{
  "n_experts": 16,
  "moe_layers": [2, 3, 4, 5, 6, 7],
  "balance_bias": false,
  "init_std_router": 0.0294,
  "norm_eps": 1e-05,
  "tie_embeddings": false,
  "lr": 0.00194,
  "beta1": 0.9,
  "beta2": 0.99,
  "batch_tokens": [65536, 131072, 262144],
  "seq_len": 1024,
  "steps": 4190
}
Below are experts of layer 2 (counted from 0) of a mixture-of-experts language model. Rows are named router (the router's row for the expert), gate (a neuron's input weights, with its number), up (a neuron's input weights, with its number), down (a neuron's output weights, with its number) and show model dimensions 240-319. Each number is 128 + 24 x the weight over its row's rms, rounded and kept within 0 to 255. Numbers have three digits each.
Before each expert's rows: a language model's description of what the expert responds to. This comes from a sample of Wikipedia text that the model never trained on.

# expert 12
It responds to: Full stops closing a sentence, often before He or The, plus line breaks ending paragraphs and list items.
router:158120140144158148128140134121076135107115082158124113100149106134137132152158116142100159083125134106103145115112131107099144105159141118129148133106151085125122152091139081139132142152079147105117134138090173139126141119126130135088137114
gate0:118132102140124134131161120141143154128125158094125109087107111117062091168137140134133139123125139102172146107117188166111190096100119084122167151133160103130121138161124075155106110114125158110132115177121120100104169132125130166102119149
up0:110083109103112117103132102127090131080099117118105122128113071163117117164166091138150139126119137139142134172126133169096137131116096123099170125127152085152189094167140148159161096108112128141128123143151122137111130144154118138130128088
down0:094118128166151159140120131094121081110122164150086150109115119149116102119132156130072160163108088130160170138161145120138099130133116117154138118085147081143108079119111131127128109115121162082122164114111126193144122147121144138098091103
gate1:103121164120115103149099137111099132127149106105164091097113130148131145098133125184126132136082137123139096116145151106103138089123159125146070118150150172108093192104135100108125121109150140114163094151140139095117120105098112109163104156
up1:140141158155151156113132156136155075097129110166105133143113117113130148150136164108114123145133167128141128167132089151128129158130141110104148148143145124133147109113158153144126133101152110097143189142145102191134158174162134066104092108
down1:152094119129128172150141148147141100104138167165087115121110118092104176166134166152120150158147138091151140124100070151094125079120123124159127118131104124143136119121084146200118106141092141128097110111091132159177146087122104141099123108
gate2:154136147129124121087136115147108151114092176125167149116130140158119131130103138104120103118152126125148130089143142103125166085091167145148116156117098117129102146111103131128151040117096109160131088148114142110136146109131159149178121157
up2:132106113145131149103133124147098175133129119114114124156143099151104086184145156156135145127111127102085149122068153148134133144132114169101129142182116127153165166148137098138166154160115152172101147159131125163094102121114089128104114145
down2:130096119133126090115129098139118088159103086150090128161133142125126143177138084111114176110156101112084155121141103142118119121134139148111110164125127121091113095152114135097138116105120116131087131109137139137102117147133171112145142177
gate3:093123150103154184143144142122173095144111114140142148173154083119145084129105158125102108100139089094119156151103136149141156151114136142154117105113110130129116120125141164132118146097114134147097192112119115084108111132120135156155174120
up3:151149083150104093100122117117096155096132135122128134109110149123132161114145117132135149129105126142146112095150144075089081158140126119115138153133141115100132131123109104110132154130086114142149106151128166150150141126144119118107117143
down3:115134098102109127077134113100097170135141095161111073124127102141108088149138130128164122119139103157091147121108119111150114121137140161122130131168162139150145108126146162112146129132132113162156100151112114141147155118136103136145129075
gate4:113136142159094153106108094132127142152148136120138130158136175126142101136091189124103054071145126124172131123159118140179185104093127144148145140135112128146107167118111133117092146127155110135099071120112132104136108142119136174150132156
up4:138132141149115102109107144171135085098096107125090131161089118116130090159149102114105147108083096096132155111135171141121160138135115120145121103151088146142118132117141147133118205152119119112127174124148124133098149092137168144152164123
down4:139127124101117153106139113143147113102091163152130105128143115111105124179178136127118164125114098126118124112114119189138153163121094083148107080107117109136156133136121133109119137121159163076138099157152112140130102060094126129112170113
gate5:105152159097154113131119130157117101125115131134154132138114167119149121085139099123094113116139165083091096104142135154139100150135116140142118110130114140121092120169106109097137118078130129134094129103155129118116140107090115140138154133
up5:136176115118129110132143151116088177101146103119129121129163154111117146121143156123137156133162117114072140099112103123102132158104132103146101132178143117134111192106094107110149109110146129143122168117123154157124171126186085138132126104
down5:133138147122095141109077146121146160123161111148146119121094168109155139142114140173096168100083115131120116146163117116128107127104140138116107125111162150153140130131123140111129148119124137121153131097144155134139157108127149139109123118
gate6:118147117125103123105116149116167120108156126134123127155107124106129102147141157120088121131112162096088145101151137126126110130152121101110074120126113111133102119144114160154096134141163113132112178104133120123127140106099204141138102131
up6:142139120155121134176147100170099138129080152100118112103122128169145135134140113123151141125143098145169120134124097185144125083106126127138185170149151152138148107138139109128135134125123148131111097160118106129111118128146082110146157125
down6:124116113114119170090086117138098096106137169131105091076131104114108164125118152155145136118097085164148151139087109125119115135092139168146084149120132154138099126079107114104119106097112129155106137107113112143159139130113099131128144135
gate7:126092133127121111104158114127150106163132140114134135167146122124115153162100107116118114092135084162141126107121122126200132112122123121137094153116095130140115166160127144101113133118140122131112087126117107109142129127213159127140133136
up7:139119136094116136138150089136111141150128147085138128113114115112161175139168152134129154138147137129134139149120081142151069145173090096149162129145104167156127132175148114130113150082172123133108168108122111125119093152138160116072161126
down7:116125155160163116138155110141158100153086114113143189134154130159120141141145106104099177159152099135141154140103091147118128162121132095120092107120078157171112133078118149117067135141140145121136154136109146123149107126141178130148146111

# expert 6
It responds to: Closing quotation marks, apostrophes and parentheses after a quoted phrase or name, e.g. principle', Kirby's, (ISA); also digits in tables.
router:071110139089155139127131156123115141123156115179146102115155189130163125145126151178078122100149118106079152130114117122112130091153139126105120117128133152098148146163108131087140133123107124167107135115137091138075144119139117143077109087
gate0:146112135067134148146152095093117127153115163081082136140123123118132115093137104097134168136118083143131122082136144134121109173116118107139137135102169151102156130164117088142115152100151172169138143161116082155114141113107066096156150122
up0:106170133170102115121104160110137100121153097119186115115119132118144160153151109165121093165136160136128117110145116181099091117122128152130155105166159171151123068090176129096157113147125111104128109112136166098144114147170199184147128108
down0:100111098117110081094158149123166138114150127133160096150113131102097109113132167096167130134132091102093131149153159154147109104130140139135130121094131129113105108147153141088095114125150109114141134136111194177159087141159147140134112108
gate1:134118115136097120077107116142124122081117106125081106123115093157130108145134133113150125148163178174106131112178139129129099160124136127176125121186138144150179107138105132195131129150072121121144151121113139139126136159096096170147118161
up1:140167096127117161146148102158163095120147114111140125181121144111186147119128125130155166109117140102122101110151077125128141117128141165120118119099077090129157120119168105111137122135129121164107164140113123140118162098141164105115184105
down1:129154111116112131115146176139150131105155129155128109126113103107147101115111118105141176122114097112110122167147140153106123128122142121125150167085108102125147113131145121136123152134105087091124150116110159170119119095115152147083146097
gate2:118145071120102123100084144131108088169139081176120138123111094099151096104150115147096123108150125152113135130126146094097133120143135135106142082127110112126143088118160140129126137142149095140126148114112143153129118085164162096123137130
up2:135143076089091101125103168082112127151156097185158130088148122112138136111138119123113127130185100156161137127165125111103122090119109119134104120094135104138096117123131139116109116116114140127142089088085132137152134099180126102102106123
down2:134073138085103134106138134165130132125125132123142057114141104102103108142132131142109126156131143120128149130106102124126122121100096105083154141139114130138142169148135122139095120125143129080130091111098146098125134138178118136137102094
gate3:112121136144098142154117147125103158147175136154140148134120118104154126124156132155185148114125160125142195117120135151118143105137129182203140158138112111106149142128136104133115098135128141114114158130123146155116129119154129154128142142
up3:150120169165117128125141136174150156141159149126111127146088148119159131142132145098143100130113107116094112132140118114147117123139130112099128093137096122161157135143125141140122119112191148150102154122123101157111143148105125136090143136
down3:102124142140166134162097137143120088141163108122109133125142098161131121143182109101142118126111144114120132122135153133111127130115093095091161127118134181145142116122100125114091124093122131089166107139128178143181160168110119150118118123
gate4:128152122140176128090141111093145125125168119135120099094116083151126084154155084130088150160136110081107154142111122114079152110126160146087143106167091152131061137099123118102126105141132095164097140144099117098105124135081154128106122126
up4:097125151118151160122126140113163147156135119161120105068152086103152101173156133103151150135174120105119192147156131119093099109108132106083117108155110144101094146134135135107098092160108135143096148134108120093072116124095102152115107121
down4:123114127138125141116089074144197109163112149098107162139097140121139121123115089109112116087106150119099168149127160147176163115063129139157141141109110088132126118145126143167101085121116126103175110110163108143124128173147149113121116126
gate5:163165068130187117107169125141116147108117121117110116158090118139154132122172108102109095129105085063123126159115114151138131179114111138164139133157129118122098116116171152124143096133130131184127148138170094122105137118081146118144193099
up5:189091083126125127106140160137139146100108142130110086098084153116109124106127126127100113132107103131148134140150104165135165132120104153148117154138109124111115113113164155126131121142119117132126079119124084124129136120130094139137191104
down5:132113108101130134138136103141132174108143104123135179086126112121124123174125117129083125119129166107106152165174123124109130139068110105136094095130121121130086120111106168138073131120120132100122069119132110142151151156077145127087121078
gate6:135110119136075136093089154096091144132144162114119152109155149127142156126145112099156125123140080117120092145133163121167107110150128131134106116141142151134128121108097101126114117140123167102124129123088165144178178085168130119125128118
up6:144185143137132129128099116135081085101106101126138106115107142156135108126129128110140137137103149179133117160147123146126121132144154151068132154113093139098137124126110151125144141117148089117135127140170164163119140135139101121122143140
down6:142123120140132138139126092129129096135126123136132084125168089134096117152117145142120131176118122118147114135091144133162117169133192117125134134117147123117141117175149087176110141129163131170125183128168106108127136118129088139154140153
gate7:156099145151126148117155128139111106119105136117103142157141125150121110083098090134072176128112099157108086117144096138138165115103135145164155127146145134148138114129122104120172120123119109167138141104136087110148128090110137135120162126
up7:111092127126158145095144130139123127140102132151094123159143134136135139112131142104099153100082113121106119111110117126116157113120119124146147103155152109113133149144145128068149125123127082156121114114136095162114111113112140131112121125
down7:163160131094130115114154096137107104088114123089125174128162114138101160165147117117144177146093120131128113122102132126142100137178097141134141127116115138128110136112184163119156123119179155120099098061160134142130112143114149161196155129

# expert 2
It responds to: Capitalized words opening a sentence or line, such as In, On, However, For, According, During, plus table line breaks.
router:097104125122154168073162102156133117120117141156111079123169131118097108165123144141062130051131100107077119094119116117155168110152162143170146107149153127130130125130120106151179117150151133146105103146071122115129137110118113161112135085
gate0:102141130161135102146130112161138100070138132092117134125113141107141134106117147154142107139168164124145120116125125143123145114134133166144134175122088129122168180145133132112086130138141123114108127117105149140141132154147167121110147125
up0:086126126171147092151166105205143137082141113134087118126073138115113115130098132130132061121121151121143137094180144088171118127133133156096096164103127108131154129150121149104107113172160103103129073131148160164141123107175153116130070142
down0:133123133136107141114108136132152083081126108155109118148171124129168126059142135172086167155149131161126128096096089138104162140145147116154120179112091117097142147122139107125169125136108120122114145139179155063097141129143138117141137138
gate1:121109115132110139143158115132127132082115151139144128127160165102120108162121100134076110108099131109162150150120135142179149089176098116132090132139123165132098113162103127123165124113117147113106130137122140117127127141165141118140148121
up1:149139149077132128092161145143111110133125117164150135090113168137127130147115104160104101112112149109161109094105101101136116119170150144112119119114180132148136113145122121077181139137120151130114135107105103092115110139133109163092134117
down1:170101117099136156109163136184134113092103120126103124075101099136155112118145170129134092112061108171149132134139116084113163115150121143113112124109097164155107142155127142083165142109088146112124208101139089093150140121107078102133121143
gate2:123121125142144108129114186099124141098092138149103105122108144156114146134101144107140144126119096158129086136134134124149144104122155139140141097159150104110161129104152083147162129116087186163133151148140130154136102115117147081097150118
up2:099163136126140092158118122124181100096122159136121121170106094128125162155151137128161122136096149128154174179174161130093117126128106141149121155108130112095106144065093167102098143138095130097157108146154115130140109129154119136142116069
down2:099147136130124137132048110113107133128160181116132095131154085084157142111122108101193120141083136154114144111169126079138104173135143109103108126131136143138150156165137113158131151122177157126137168080059092135133128137087110133128088126
gate3:122120124134118085162106151096141162145067129089109094134122128128137135146131153152150173065099117147096119123121136160145160136117137137147121139160103099109120144116093131128157141099098087131111134118113112164043147169120142110107131137
up3:108088106127125110157116117089150135153106144114127104113149117146131127141114149197118125079083113143101109099112112183073104119119126112165130127143151103135134149131135132155160133123131154149103165112145066149108150168134150125156092172
down3:137140114127147129116101120139083119147116133137127145109111120112147142111166123128149175118144148164114141126153124123136109162089133102138148158142069112117131129122161099126156161108092123083136126109087087156144115105122137135105109140
gate4:097108112149103156134148107093156109136127116113130139133109104141129149138116146148110120160117156130178157150100147116120176104155150118126109109101134137104105131121140130124131161149128086138115129129119126137116084143105111109092129108
up4:133201110156154119141140165116120104127133143127161122106099137161146103118132094108124083157124114131124142112112120179171124104118135165167116090164151113182115146131119114117085106126141152087108140103144142132142127136145149106115152091
down4:134122164125150104097143130140140127142154123117121098153133114148117139124101122147147097140141137128156086132164078156165160144059174115132123115125099138116142142166119141140123113096092137170090173117079098185132148123137095121166101135
gate5:148118126114135164185093131059140168106175143128122150134114140090125148144167146118130111096103143104178125145078145120161134160122124148150105092153157094127121124112127117145107113100132091146166129131117153157117170152114132126084099122
up5:113144136131115105098135126140105121129125133129170173093129143146128105081117087116134098174114077113094125131095141126114119138147097163128101124112103137172115110163141134117148152117109131128092139112166118120161128086122126141143124132
down5:173091148130138116115124105136190118151131152111136173066115135103099132157144129111106074114114117135126162158126154113148114117133104133082158140099123172120105123120112119149100140118115073130115128133072112153123096110132125105166093150
gate6:113139100186102133133149155122120144150105112110128112117096141117134131173116120135133140131108114120159130118131116150132158137166138133095131124137125150106159154130140137143136154121127077136106131130098108136103101159142118176113130125
up6:143126143158139130124128162128147113099113122148138103157118124137096110137080164163116122133123118145128121139147147146109151130161119128134126133149113153128140137128139143149196122112154110145106108098154149138107124143129119159137141116
down6:131112151131125104149094140118175114104103131129117091105161102120152104049173141130169142123129111161094131157180148154131104166136118148149141108126153145096112173141108148131135127086134107130122121124104110161127113118124148163086186140
gate7:117090132133156130169079133126081102143122103118138057142187143124142118161147072110107128110144076146130108135153122104176094146188132117139150112169155152166132129169140118095109148114130139139165141111101125182132162148130078130130110104
up7:162132150126115153115166109153179149120123121148109159111083129143135139096118178137133123158120158100117133145118094143079173114080127165079096122073122100099146147087118139144138110137160106136116139140132132095148113122128150121101139161
down7:159135112121111206080157155147098129132098137153120130125131120128146144120106180167145137125142150107150120113128122182131179127124103114085097152142126108130165116123140097129117116163150152129136130110090112104146154125145155134137136092